python train.py --n_layer=14 --d_model=320 --n_experts=16 --experts_per_token=3 --d_expert=128 --d_shared_expert=0 --activation="swiglu" --moe_layers=[0, 1, 2, 3, 4, 5, 6, 7, 8, 9, 10, 11, 12, 13] --router_score="softmax" --normalize_top_k=false --routed_scale=2.31 --balance_loss=0.000986 --balance_bias=true --router_z_loss=0.001 --router_bias=true --init_std_router=0.00618 --lr_router=0.000686 --vocab_size=8192 --norm="rmsnorm" --norm_eps=1e-05 --tie_embeddings=false --optimizer="adamw" --lr=0.00082 --beta1=0.9 --beta2=0.98 --grad_clip=1.0 --batch_tokens=[32768, 65536, 131072] --seq_len=256 --train_tokens=237900000 --steps=3796 --dataset="wikipedia_en"
Below are experts of layer 5 (counted from 0) of a mixture-of-experts language model. Rows are named router (the router's row for the expert), gate (a neuron's input weights, with its number), up (a neuron's input weights, with its number), down (a neuron's output weights, with its number) and show model dimensions 80-119. Each number is 500 + 40 x the weight over its row's rms, rounded and kept within 0 to 999. Numbers have three digits each.
Before each expert's rows: "mostly gets" lists some tokens that are sent to it at least half of the time; "raises" lists some tokens whose logits its average output raises strongly, later layers aside. This comes from a sample of Wikipedia text that the model never trained on.

# expert 9
mostly gets: "″N", "(s", " Coordinates", "°E", ";\n", " Nominated"
raises: "day", " they", " there", " while"
router:426492487491440505514578545537475544509439436514448566532499551498450477471471527536521444468527492438442534539555475558
gate0:529485517543496519521440478554416508448461447531473463487448469490523503438551593494555590543470426488477464494541494498
up0:498522598480443515530531580487466637493472506538504520493536471562530540475484492556499526479522528492479516481472576486
down0:459521489448463469513515452493472461511495432520503498512494520492455482485572536496498462549504443529518471473564468570
gate1:489411428490555488526518402516565541514422495482510552547488550506418483494522512447466527527464465411486526479560476544
up1:471509496569510481515414449447581490473475501562525465484470510502443528461526489440457487490510541505467531578561505482
down1:526531501434473559443497500456450446514524468531515436459538464553546521523485488521539382525504587537506492497457491498
gate2:529485552381545488468541513563424475487448527511518486463502497553474435459560520500530473571509564450490507495479495487
up2:527460518480493472465472478558434597489494478574494572459437573531435483510523493536538584506557576435540496531436470463
down2:488433470504402482512476529442538492441457458489556382493474492535514471491431473515496455446511555526526571546550533395
gate3:464536508394521515453577494456416448553464488455504549484486499509529454551519514488500529576543527530513486533518498577
up3:525465541504468510540475564486528503403518484520525513533487451539481505483430504619534458506441504496453526508521519456
down3:533475501484496503489541513514467511459534506574503483491555529518494530498500522465510505511467462538562476532543613481
gate4:548510462545447485538544468568561491496544473514439452534422518499470514529499470495485523479506504469503476475495469471
up4:515438492544488489474549482449502518505527514528472533459552530542528489553572526494480500489473462486495536557518594415
down4:497531566471533465459427480478540528487537540565455528546542477534474559506547521519408537536497526477549535436440514506
gate5:518484496484491477475403417536464464503465535515574474506515508487534524488578506469444483454507462539570538444431468495
up5:467575488527492425536455440473470470517494493575581476491490507498481522471460498524473586508512402540544482451460460517
down5:575418462532558466551554581472513475502546551433506583511486463463566504441514473530529452463512516457545548492507544490
gate6:492497516515484479582513469525546550451493463474547610562471508510425550543506443523548532547485510477485468498456526521
up6:512590474497532508588502485498463469507447554558491547525454549510493548500499497536442507507595456509554494522543570512
down6:518476526475548513434504544505538495511514593483563423492520485546539475495485521555452579478462447490524457388453516442
gate7:522444498408470497496575505549467424426498514493466461494473490547472530492446444501466517493560569492443484537533481505
up7:482497481490505448505521454538497433480485509483500462529476465519479493485569481451415526509511519546519495460503500569
down7:537543486482573523468437493529498554538475414502530484458531538499458527492550489527561516528473457583547472543430450523
gate8:528529547545505507465566491519486496545483514502489447499535543470547533532489519435540506532447506483508484483531480432
up8:518473508456407560528464508520544490559496455471499570544473444507510486522479468481520409513530505513475517406569457512
down8:521491518407473573485491456488475517494532485489476499515515579468489447486448490452498516459453451421415437483582518507
gate9:406592499482512439459470504520514576501491500528478496524587548479551451515506423535497535478467437507421549479504476419
up9:515407494537552524506527400478523455429468512538472513480541541482504486503462489419461474486522474512473513556553474460
down9:490542439341481466526523560506554517500518461553524542496452552534415503559493529522517487487501534587482451497498533500
gate10:517491509430478487515541502505502470513423548485455529452569514459476472469502435528428458518440489417463506536464480538
up10:479551482584511482441443543592506494553568483536502538441535527462538471517527415459566553546499426565564467501494451427
down10:511456597466555476540569511423574431409476523508487480487460465477463504450450576551465466551507486525443506505515481586
gate11:536446430507543511537532498520546517504475447508549490471549441459494525539497500549490492504573386497516505510524485514
up11:522447585478438478461498491496511445461595505495532496530498552548544449521459468491489512494449620478379519553512562498
down11:511470484578352489459588476493541515498529492539558439474469459433555474474509522433521553502509466545519410441581492528
gate12:530434470501548511499549449447528531535482482450495516446502443488518443479532485558490483510470486476488564534445505522
up12:435503447548479524503486533489517464465474507506521392520558516453472538447455503514470494473526477589509539506495511411
down12:479492462527484522514496470533453453547479528505411513480485528506474491514469474458507628509473562432481496441609504502
gate13:493556465527449460542482492518399513505538541575552525518554474513494486424503517447479438436421509480433443487537496392
up13:510411539460526521409488495536545443528432504424506517517469506564500539516468457504484539567567502477529513433438482553
down13:515548472513487505557535520540457527458541450562468555536545426516509518500471460433461451524520483440450515435514488517
gate14:492526566577543537525541610435419519420504450458483499498508441482523444571420476488520564473510480580517535484459486531
up14:544484429465438482492462457548516500586542540535600469470563583498519519501493502559492530557494524492481529489498536491
down14:503553529463507485522481447532495484508514559474485487497529507454534489492409509547466504557511527441454564548504478520
gate15:508517519522543390539457503461505498553533500478463501453445557490460489416468505490504497513491525543475536502399501455
up15:522596483564520489477539473525468529502516618499527538471452546490486520446488455524466569525504476555539502462499492509
down15:477413437486497519498514492542477470542563498547521489510525498430571443551506527503476448491505509483467491459503548619
gate16:454544488551505569422557541489552499535498482487539476452540520467437492464545496463485496464495430508494479516516503543
up16:512484493434527543539444460468485553477468531486435589507492471421457475486524534504483584479562367461508490416490475534
down16:492488421540456495472496564505500525501468584504485462510520510543477558459461501474414467512516549591480501444497540527
gate17:489424505482482442474449595476496442487522514513520513471546526509534537492445507537511521552505466578482542489528473550
up17:521543559395509519441548423520450493455490493467571538555464512504514466504469524480531507489584478488510471542550570511
down17:426447528500464510437491549544590489502511502514472500431550552512460491499472513522489518485550525568508506469513525519
gate18:474432504488543483494549484471504510445492488497508482520511510532482479553477505523472510490519547439418453486517453582
up18:479477520533480509462454517498465460430482531562532500568496530472491506470456462498473550588482461501531481477454472444
down18:424514537515494490389512502516483459495531481509584526507532569458504466450491490511470489482520505517495511537507520439
gate19:518488513471525468497503466556424490486502455469485593478518497522493494532538505480496425443499488485415465435458509533
up19:517445519547490433535491424482484453512449480510467540470484472498463507504647474508476471464509513499498548461464468524
down19:580446526414515528543504500478559482479547546489582503489519494482522549448460544460478483476549512516547555426495523502
gate20:541467496489455498417462521532401464517514536465559476533481546543496494445452538509541503561536572539457502456458434465
up20:510509473463414494463462449539427460520465459483436524515498520499455473425546482549543506509531566533493570411472449465
down20:472472404480478500543510465542518490529474404546485496511438507484536449521534440489437525506501532519489599465443566554
gate21:504616438470554506504503490544486509525442491494524457482412534583510568567408553528460510487491442514536490445432517489
up21:494542422461543482537485464482491483510404455508512464466505513542444549520463450509434494501496471501495550428439497508
down21:479438473450550446511508455418521547484516498558485529486568533495512533465466421531448486499486464466449510487447550517
gate22:512529481504513439472451483438519390436510522522488512469481543470502470401529539502471512478437487536535550555458490461
up22:495474480484476496538430409607506394505499505550502512540538516571488475472522478494505491472437496537453470553523469526
down22:469441561562496506499562533458482519439567516492471515505530467481549525556478574530493423431525541447585555522509544481
gate23:455462518490456472512478445593442458498510505502519558509473512508476468542510504455512453510463510494475459460498439493
up23:554504491570497462529512444460451447478414453503512528475509491475460485465498520503448459516455462480481481473480452491
down23:443502528506484458498482570486504391539528477509530492514545502473538473481458482564526495488465413491525491484458442470

# expert 7
mostly gets: "'\n", "weight", " votes", " Turnout", " match", "ij"
raises: " collection", "]", " material", " structures"
router:459484496492470516511517560496546590451535472496500540604468549507495468558426466477512498501502486493495497522517555533
gate0:496451525498426451564490465508521421503456473494476469434503443489505445529469416541487489416541577536496482557488445441
up0:493542457559527517471528544551422416502464457540483471467517493444453565505576574468458492540464462418480498501443517437
down0:507534476556532452469487533489505479466475555518512429468558524494494476466440542480499495456439508467450438525480566575
gate1:523501509495506562503528525500563475539489492509486487518406525516439409507535552425455514480436523532573425506527489530
up1:500467508540484531470459453478491489476435506446489548444520501467469457527445444472517464468584506555512494525511447515
down1:473565520475464519526476535485472450516573460512486535534528476524479590483544527471506526478461497558481501528426502478
gate2:592503513473491459545489508527593491583506477460483523502538463496514486502481494488441549440477470459535504503438467450
up2:451510496470468528593547569546442539473507520457502514422518468526536500560500580528492567515469548530498552556490442513
down2:548478484449560425392402513552488490544528473508544482523567502515417513450485416469493450471493518538473498477448542486
gate3:484484485571511481469467461455574470502498557497540488554476550454526456493480514440486581495531450571486475502566536449
up3:502485487479508482475518465470465507565466532484535515550553528478539542512513559529521505487521475509452501503501540467
down3:567535474497507498452519509493523558464568532546463509490406422445541528513529479570500507519492474501512529487518491431
gate4:446562473430453422507521451477511485510494531524485524485482446519477503460532434523522500494475474451533510506531513463
up4:583537449606495529530510489498519507451538495496537471452557507562586483482489479563456441471467518517516497515446463553
down4:466511432421493531502498499498492483444554563460518492447516466489518470412589447500518489478471430462552497559496440498
gate5:563431544457537482550529427477509515499507488493528464496569535478484505551506515499463476432523498529490457490507562448
up5:494483442484499455467505520459557420495532514432468578535501502499465417429528513480509503477562515492566484552527431503
down5:510466562507501454521458513516486489499530533523544469535540470481525510559558525535474473544491572525492504466496586501
gate6:528491453504526593457462442520530573518496539458526509538456458518480517489505543509458470496523454462568493487487517513
up6:499458544517511441513480480539528517513396532501515489536501559558520555491420467477482423462488546502470459564458519541
down6:523497502494436494531529519478544538601597518501447473549463497545498529566484510437445513531537535530541481489547505457
gate7:540534540500515482548500541502522511533490488482466459495476489508530470489533452498422511554401574502447524500585456504
up7:487486474441495486452492527593471567468577524499579576465573530511598461501448576524461500475538448419477483515442521465
down7:525526487558456516512524485512546534454553503470448383487463570545493463535538462517476525454438490435490463538512467485
gate8:432481535581545554465495499506496485517511547429470512485504448515449460481500586463471513541463477503567552497504528532
up8:574483479460514492558463607425522496453459484509511485495474463507516528505500532522518492467455449463446460455457542447
down8:527598514474506513489498472459525485528506535499481522451440498486491529428603479482495517507525558564483529508517463572
gate9:560544510519550549474442400439445479549539513483432470552562468496459557540441503479518545500485468459504470542464466482
up9:492539455491527550499544493514475468455525485423470480500449491514499498589522598516563537496456474619503540445523554492
down9:507475497491479511451420505514518539513428576593515488505581480534510478417475453457523498498495541374471503492495502559
gate10:595437473550520419467469532427598585479484496497502508470471534518530534492446486501426525502459466467510492522530489530
up10:528525525494502448362556568459450526468566499547478449517480474501576486529562451527499603490479509518461454472469414431
down10:519492590525546517585541441506486486568528534519466508491516523491435499514431569522537475479558476498525575536525605544
gate11:425442418533532461498534539501511493424481546493517451546506443529522472456514528465558547426491512528548486581533439487
up11:533567469520554495489484514457491483416477489496564479544502515564507398429480535554489453538470497568542465519527482525
down11:514447483488530481487533459487494527544474531509456470473546468517537550519486465516494480520525531441476583453489522487
gate12:494549483509507510501494556507476498516502502574563470451544562473436519452448437504455474466449527409516506507499478574
up12:500582461528553473504495534455548492516501500493555447489537510515472514506515430434522496485438535482545479443454531543
down12:523486546473532493527529538535531520531427602425553473459528556526550494507489470514442504501516486482506505573475551540
gate13:465530464494451459534534429526500564431493502483573568494458474475430418454532516571439460541511489498594468532504553496
up13:455414473472561563513523477536563454524454490487501489580472577506449539553495546455527510560576467506539445525549498578
down13:404427553548552531530554482515459526565522430504530544454462467533480491517490483430546485481499577509541425494464475524
gate14:502555483525420451482507523449560543527532429516572494457482450509495485554490497498471438503516493479512526414479476502
up14:539517501455524550498544469502455565504545523508529518474515508467510512518502488541442541526553499561513434421494543498
down14:503483448517513563470437520492483456506426532456482511460525512518447471458488531611542450502514530494500502537510444408
gate15:478592452513463511479454528592532526453516494560555482521551528459503500520474465462491592526442431469541496478520502503
up15:552473540482503419447561486465439500498513498526505633477538479565500511456501452562516484487511580460441489547567501466
down15:536505467560483369486495506463417524548510504530456502494477479457545492514441482439433550545503569537475481425554515467
gate16:527480514455500539469475490524496521588510457497591525574584565517512456548516530539549464471527481539527510532558529502
up16:486456453510483504513520541559520467448474450529454512490427480489521508518496473550516479509531485435512402500502545502
down16:503501534466448501506526482539556477568552459484506494451532531504462473539567516544468506453531543495488500471493533488
gate17:501458530472519459502462460514510564504526602527537563521503526481537503500475459479556540510511488411524560498464463480
up17:499536548576512465506489468487507518549522523488525502473512449573497535456554557576565524479480544529499453564502481438
down17:536500531540495489465448510497481545463533481435476538539474539417490430488502474503463523488531521494478611477508519533
gate18:534484481484509558482416489437533528497539518521495427556486486513460479491498506550496505533413479530563537592489483512
up18:515530498468526489504447473470563488512512552507544474527474546549471473468541536531460532442440521495509456564513468476
down18:513481460497455490537552501525469419495473503458481493438521474449511446487444465459509482504582562480512520485506525499
gate19:559556493523468559520519454515515449468423448455531505511471464484414470494587465440480575481432543514553516503469521454
up19:487501546572469459514506567532583426530528494501556419579541479507476463447504542507584477514489508437497467457534462507
down19:480471402486530538546561393499456460490509487430480547544474536438509550573503511511487504499522507531552499516493588540
gate20:482508493456472502514544508513590556495541473539496468535441433472440540474502471536503479471523482505501499509568524477
up20:531560497468475547514431621401563540516531525540472538537520451488498493530487520485433522549480480534484570472514396468
down20:503540527458422534458521505418565531488515465506488558498472519462572486560520540544510398595443504573511547472516417509
gate21:453485577503445520499524518492575592469467473528438463510511446545492447503484555508551528521487443519569463529453480436
up21:466508504557504469421448502513450476512535458426517525562466487423454559565489568468499474530499499472429502465545521568
down21:492453565493476505488491547532520503550468561464511494409466443518481474530494485574521463522477519490507474533513490418
gate22:463500487476498438483534493539564534432534466538524606476494554476514483497428428546418473471458477453422532536506465502
up22:482491503485444537502520565481491491487436459472510388516457454541524483525478617506561521561562583502480485553562593499
down22:458458553594466489510490621469563475458502488465461510425490446490484487489499578502492418475455539445481519561473546489
gate23:510534487453496526511474428595485513451459522537457533512461458554511567464448520481564528463558474543537574568516534519
up23:455559473477498530511434470508507523479439526468454509511499461468460573463456476477557536469567447462519548498482450599
down23:523471469450485495446540483445567496563479475451524578499520507447472463556525481471456564485514527510500393459501483530

# expert 13
mostly gets: " Award", " politician", " director", "born", "Personal", "°N"
raises: " Route", " roof", " rail", " river", " Line", " map"
router:432434506480454596510565486552447504442535477499505538534407507469493531510446466536509513521639520530449499482500569507
gate0:460496477452516608458537362566489507472457487451541484484452492461525498442520478501437546547520490509544529466497442463
up0:513489611483430520513469501580498447442466475513485461453458431591463503577485525463493563582522493457456516511548505490
down0:570558523460491475451519616462544454548466573513494476504464561526542516510466537565615488443483475533542468527509542464
gate1:439426434487547559489559510488487446442527473471498583527510504519544566505545473458514501461535508535499543551504484455
up1:429502495498520542492543503437515539500443553495487556562457471532493522548523458459501462481554486562545535543554468507
down1:501543529518536502506548515522481498525514478473497513519483443582532527539526560446449516438434468595536470440511475454
gate2:517429499410481420470477553416571572436500499472425549488455470525565449544514489527575512537520471442582496493556533459
up2:528492469544484461476557501503379489501491488537572491528491570530499478455445511570575472470443557536473415568466493581
down2:468445495467490524479504540485519599530486523527493492526466523495436435491465538515541482549544484410543469447481491536
gate3:520438504562544507548540500516445551540499468543551489556440441457488511473447583530533468502511452490429525456494512520
up3:447471503539468482514463574463439496507490481529417533547523465553467469564452528493487450546532453536510542481515559553
down3:524475458508537525424478473530498397481473458460589554532465499457445426444478473571508525488595546475472496554514515453
gate4:550527492445532470463579496529477499447568493510560520574486493529478561484513551445527525509503506432458516486545427522
up4:517501522485536452518477460519488508526476535532494524578521459502443618535492481405499555495459522496528541442470467468
down4:524560557545519479524499477483525516517430552499406447442431471518511543512507449461490477496486495534564464546556555584
gate5:459522455518610580448479498512495475470471548406488526528425476450561454498574488571530540518531478520471511468507528439
up5:533519553479529517510463471555476485472478523478551442567466483414472545526505536471513542548588511493455514518467513469
down5:476466490492438445527555532471536501451517507513501510534522503485447457509471523501450439480462509531464546496483475503
gate6:500566472527496516476486584447408517546481467526540511477442438542477566479470463531524417523504514482518498455508509573
up6:474542521513504542493527590474444505561567501520556537461413476564414581521521444496501497559471517470474467501473499529
down6:492531518503564499515510530483556528499527503499484480535597438531513550511491504502506509532492488503444531417507490425
gate7:434524511537451555563502489526477552513437524502469497575446515462458539529484497537551452555472481485549457514495583537
up7:511516528475515492600531531499490556499516581560456546465455442532449456595505472483479443513508532555520474503439515504
down7:534501482547504482513508472419517521491549509491482501495603507458506490401468486434538488434449558509509418454437466486
gate8:507423514489479521439451511449546499514532402480526489518398461466543512427466486491505505563464511526492434400472565520
up8:546518457485601523480463406530519536519476428487550591476446452415542482491480522539482558543558512474518409462444495490
down8:453512448507486491511478509597447500543496575523429482507518457520494487524569462475544517454442510517438572607500514518
gate9:488455573530522510503528557523481501470513461477478405547511492497514516467520513454459431539503476470432511495477445532
up9:454474505505481516469469526486461539574455514512525479541477447508460535464556466489499485490524477515450473397418530480
down9:467550459509471450464469504477479508508451470555483488535447457519421522447494506474508483537479454522479463491519473523
gate10:545472518532465478538505470489516513513496513501469492489513456501448515501564436485467480471591531490491457519473509526
up10:454500553492409512486494438539473470466513507513502548484558470473490481494534522535470549527512426485454468442503475492
down10:548493505471525473545536522498504565528483570473505472463512455484516476508472536452550452503460478505533531581522489502
gate11:562546530542483502536506461485466446421510525432519524490531519452527417465520482462457507489478472508533433460514452518
up11:522472586489510451435505505566528568535468499511517468518530373531509474478489565492502455513433559555433569498555498510
down11:507458496549586457510565539504497415495567489468568517583578491463492506535472543503498493542568489502469451436465476484
gate12:511534476481456442462577479462517557543470491564521482511411448465490540520487542530502480551536475513423485513436477500
up12:548469485512489484499476497534527488487450469475512527455489534508447479442531444529477475529475496519427443467493547539
down12:474565501490539428492497502438515515501536515528498457523503499569515514515483494432475498408507467506536512493512482523
gate13:537542481472554431520512521388541539434432459465466564498493470412480432497535457484549537487569463493449485489587504463
up13:571515519484524479470539525468509557519568522502505434523469484574571506549452478520469477524433505453580491509475483498
down13:477449454493558531530492489555467415431462495526523525491585546533479536520509546524572500474556503557495538442502489460
gate14:450417490474564560504551414577567511457515465446494489494521553520430496470444527568453519449535485524567506553551524558
up14:468569565554429473488423548507499479514509556472553512534514555524473500537553488540513533580494503508476492438453474525
down14:503489451581588544452522441509496503505506398525537513529475473504485529495465577493423461411535438504550437477557552547
gate15:429445565495444512465513574439456580501556534480468558546445414505476546457404560477479448559513495493475499545471499513
up15:467493497559434512494483522433540540457576554492489462512444470444495538533460527476424506563572479511513499505479559540
down15:561589502509544535557459558524494441469568493505539499496489500480483486456425573490455524491554506497588475473564542535
gate16:480528502451521404559513487404521537507494528606552520470487502468520527463479510505509554485492443484551551489446459501
up16:482484528497518488571572567434445513481455447458470482445528482568454443574477567620533398463514482574473477435421548509
down16:516490528473538494422556504460511503519445592594489395521585466446516554450502428460541506540578515458545466561499480532
gate17:470492448516496509504502520459563604507555482503514542467514501492564504563425483525497417442493468454538477467592511565
up17:493465479575505576587507503410489586479537502522476491503555495459515531463528483483497505478469541464511514426525561532
down17:475510501481533433518549525489569482498512522568486549480495493523553479477564449454537461474593484535577543462464504450
gate18:482557516418478467464509517510558463477538465488454476548591401540493555559439491444499476576455533577482470484440483430
up18:549510469487584515461474454545461524525558444467528516493478501516553483431496502551545548485558436484509470491514514447
down18:471517532500518568472517523554465496501533508417452550451560503475493503512546463511412488436445533549528543541522522484
gate19:466465495572570475470463474471471479504477455542524464441466515433468483451514470463432560504437525519528498486476566512
up19:537498529478489453487485405466469554501454434475551540485497494500471425488538517479514538548542552530509398473476467476
down19:429458502514464473465539517520609453520495547467534508544484484539465488485466477517573469447522494474469518501529527489
gate20:545501481447495575500477467507489472536598559514522451418406477462518600491471478498495513499463539512459502572549419497
up20:512515545435525435526511540528537499486598483561473558602524450446545540515502452502527540498513570511442490430453463510
down20:503427538484527555457520512555482435475467537350564463495465512488476455514492509466517502492525511478559487572513485503
gate21:463470451431509501411508541497476542484491491524501481467418466584507469478506525469491506491487465505513479467519480474
up21:503484429462479533489490499510544542493589523489509515470539486530493446481508501437440469465519529544452504533524476428
down21:498531454522509491472452460491540412530542463627511493525445500525471504513510519477424579465499493493514484516535523501
gate22:522501469474531524477504549493469460471452528500530503482499536485482525448534465518487522479534458545528572494485514516
up22:475527464487515468527533515515540525484518525481549541508435446555519571445548481444476567516549511459517578454514430520
down22:457503508480472509459493506529523519453498506516493549469486459554495568531527558535529468462497532566443486533525549465
gate23:450576538456453556452503477550524546509426507463549489520511448567517500563486454547541443568482535501496355478560499534
up23:558524479473520522529492548488544527445505502504511525500497519494501551509507600499528460509471411457470616583534501541
down23:466487528545591575490520490527482509413471444441596468503470474513538489550561477467418466513551504452502536524501549450

# expert 11
mostly gets: "°W", "°", " mi", " near", " equ", "°N"
raises: " goals", " against", " winning"
router:473487527465385484475515550545479537460530489566516543512459530518569448500502505560554496495496512386422477529534525519
gate0:534450427495455417412457495502522549536454531443570488530513422447489538473459463478455499499463512544487456449479568481
up0:565581515466508532497487525490527505386494504454480449443466480515491539530469506458481518477476509564568430483501478486
down0:498490513557511502460495464484405503573497506446558482523538562497479436463491456549464472514443540522481419519553522471
gate1:546511525510431474544437441497519423495420468545480497440459471509538501465567539512513477494534506561392511501554490461
up1:482640451484545458401496492422608498527444523497505453510493560548473483529506459542571530580477571481502531462447492472
down1:418393543575457520498425549506535480465506520449470507541488516526494514538482552527524498487482457392479468428476466521
gate2:504463448554530509478522509457534477516460483568473515561452468487528497500486560560540551512584419453508507522553501467
up2:510545418472536574534476518527439489450425459496480544503505560469415429505471501524473476506471482541535485525486477479
down2:489459494500413565448540535487593541537505515444476449572537471571525466487500494477525493462417490542474486478516582477
gate3:525421472501514418526490533531490473529482480566558502450504447530488469498457515510448533508484486487506521501544474544
up3:496540551470489568453520483565484565526475543459475515492451482520536493562466507484554461490498534438538479501487501465
down3:617470432557575507526503464504520514524542498551550528437510394483543469516444540495487504522478532466501471538555454540
gate4:474612500529568499551492552460474473522434539502561501497546484494506547492498551447464490510495498472481504493533458497
up4:540501522506444512433504578510476520475546589507497523509468509436572430457478407454575533410461503521483514514483495497
down4:511504554460514549447456441549450433457513548521502451569530579520590522499477459506492481486500502531482490419556501514
gate5:464565474433512431424495585441444475502529497568520516517479455430487443494510581536507521525490525579448475457451519528
up5:531467545492500466497504540424510535516501485510501504518507461484512501485510497521539518555554435439560507540465467470
down5:502450545548467488546470482550539522551487494554480502444536524544537486481480451545473515436518479515524611534519509485
gate6:504563545513454465479513537496535484529552437459557489468483508480551531515559431485545540479489466502468548466467549487
up6:511568569474517501390502589512469477550519492517543509451513490522541485492470500466574554560501524513457565520480554505
down6:441481428533578463507555499519477520472538488458575473464471541504533505448489579540534439489488488524502483490474560543
gate7:458562470522489506575495467491540501484457472427516491459523479578518545494444587508511520498529507523584493506452506577
up7:457410451508553490460544485517521500480517591441568482502471457452482501468468507466513513463566472589516439513526513506
down7:477489533454479486625593443438535502463499513561454516542520484531490468486511429558511483504481524529515512510536459541
gate8:456467487466455499546564564510436496562516469492428537469500481487463548492453483526479492501512478483377502525550491482
up8:467489546492482457489462547545450521476570525574529500480510486433548441464505524534421445555510548500520431491510484486
down8:469474472470519409412456521447458547480445468476563546474543417492512513450520454513524477520546468527511493510492436550
gate9:459482490441437503507539443498497556482470461501391497507556518425514495495523522552544515532530494428493483486560467484
up9:520469478536542442490478470580547471564485534474502509382447493489478475432512527475522451440456466449541541534573618431
down9:431423466450465520490502480510501499509539453522464483455523546554540457523546533533540396494477582517554463497478501552
gate10:477458542521549521501501423530478464533474487490479507533539523549578570523469491558540411497523551480552530451530491554
up10:530430447504535497482481467520516477466540531496440548475484471447484495540534509475409492496506476454532446452524493526
down10:528529466479466499551496476528494516494471463542502498517499474548479499450551518524520466466497501527567504462470500497
gate11:453441507403428510534527491612424517486498497455519531443483492493454464522451503523492418558517530547525440501526433580
up11:481535470539457456531505494542416489514432482518551469456517501408475524482507539443504486544470484531490490457541487525
down11:537472489593501520478495558456503522515527482565507487482511449498436467529503423476502529539531506460528544528545445437
gate12:472466478477582474492511606517547495576489533494527504538534552483519523476501547436618531529500513511437490530486524505
up12:545508446593522494578537471507454499490516446478455487502425444468571420529453494517521536435546441492555448439488492475
down12:471501570488474418542601562539477450530499492475502528499508528505552540432515498477453483541513489508482508516491461529
gate13:550486454519552500426490484495510511479497501563470514546500499508579473450495423445526531486522483481513505516441552509
up13:453499527435463529444491502494594502511453525462458512543432519531530473610497480531538529477507525477501480453464489512
down13:541519501551520558521424445474512531539530527592584486454519527430511486431508498485543493569503508510515546544554504520
gate14:547542510496576528505490519507560493491507562487537512510543467419602545531487499478475487482436567507509525543487519515
up14:524526535455566522509488510488456486449545484553484478503491562523557545538499418470506460490539505466496507534530527479
down14:512524538547545540519495616504512528496581561511551500502500535518629525501470564465541438518416568560555524472510392482
gate15:468500472475490421532512499469611481500544540550504490530569493450597547514479439493500436469471507443536454521474464431
up15:465480468563505469471403475506518479572584478541495449463483495473564558529565449470536497551516428485538494502445493512
down15:578448575416531543549504469518555484483456530515543493482538490471527494436504445411488481456465505432477490605469480512
gate16:441514482494546447545538534480486490504474531563493496445522431533486513529460574499529471419498524477533537477504477550
up16:584550466481553554526494517485494525511443543511530462552491540533491544527455506456437534567534583484475533480464513480
down16:508542459582552519482413564512535532478548488513490526474571554445539490511529535507527477476477505439519523528444444452
gate17:493549517483465484488526498544482518526457479492537487524514480552478468517527522475518459523493471545486487482547462474
up17:538539440542561524514496454496510498453564561514459484473451504575538505504463460624532450472549474537492491473485485464
down17:546496506485418541468524460478574451429504529481528510535487511541478480551567456545475509571537490469489531527384498491
gate18:504543512578486517550481490519473539508584515489417484550482511552465480519469488602461488474526507539520545491465529483
up18:545449434534555446579517383513528399483585486518542490489381484530487552510562580506502572478510491479539465510500571481
down18:536542503435491518460477532502427513483557495546529462479460543444540531408517487484554488473441499515479462450551530499
gate19:508489531390519501448489450527445510456474500524504456591565480530534533487484469501528525592533433460478467507524552500
up19:505436433555546554510466453457515519484530567533555530535443490470444414516530510516557532463469462513410494521520476487
down19:431505582525508558524431519535518496515414527434520490394485530546503447518524483477532476559483495481441468412468493509
gate20:441462487496527445491548423492508466518515455483553428478489471480467546494467490475496472544498457549460553476465507577
up20:455523528512477507484546511461466468447541413443521528531460454488514527568518441460443474499495473592514537496470518605
down20:521528493495462544493466409510498519528505543546449529505525510462527487482517440520484573468524537381455458512449485535
gate21:474487526494443489489505519471496525516459433517561584552529469478565451453489540507517429498473434487486447471533467554
up21:519539483434555460430447533496516546581456518514522523548530493456488492462509486437521471530446444424504509468511482516
down21:527469519469529411480523453468506485475520479446534488568512477432501415544466458450450553498562440545526464520552476467
gate22:478552551436494525523538485546495511546481500497514453445480527443520477520433479448555492444521487504444476536524450485
up22:574445497479510522557542485471536548508507499491472542547480492487437470492443525524470487526459554525539507456540588472
down22:529465558441544509565509564498529482516549483480539495554465412471489499521475475447564493535550461504512515450512584471
gate23:483445466506550472547497449498539491517523483507499547498537495543497518469549454585564463414502537486501447485503485452
up23:564560488470481514480505548487470563542585513510479492494483509465535480526525493537516570524501459455509491485557526490
down23:519494529535465447481511466492496532472496514468468520559446471513470524545502478461467454499447527500543520414503470517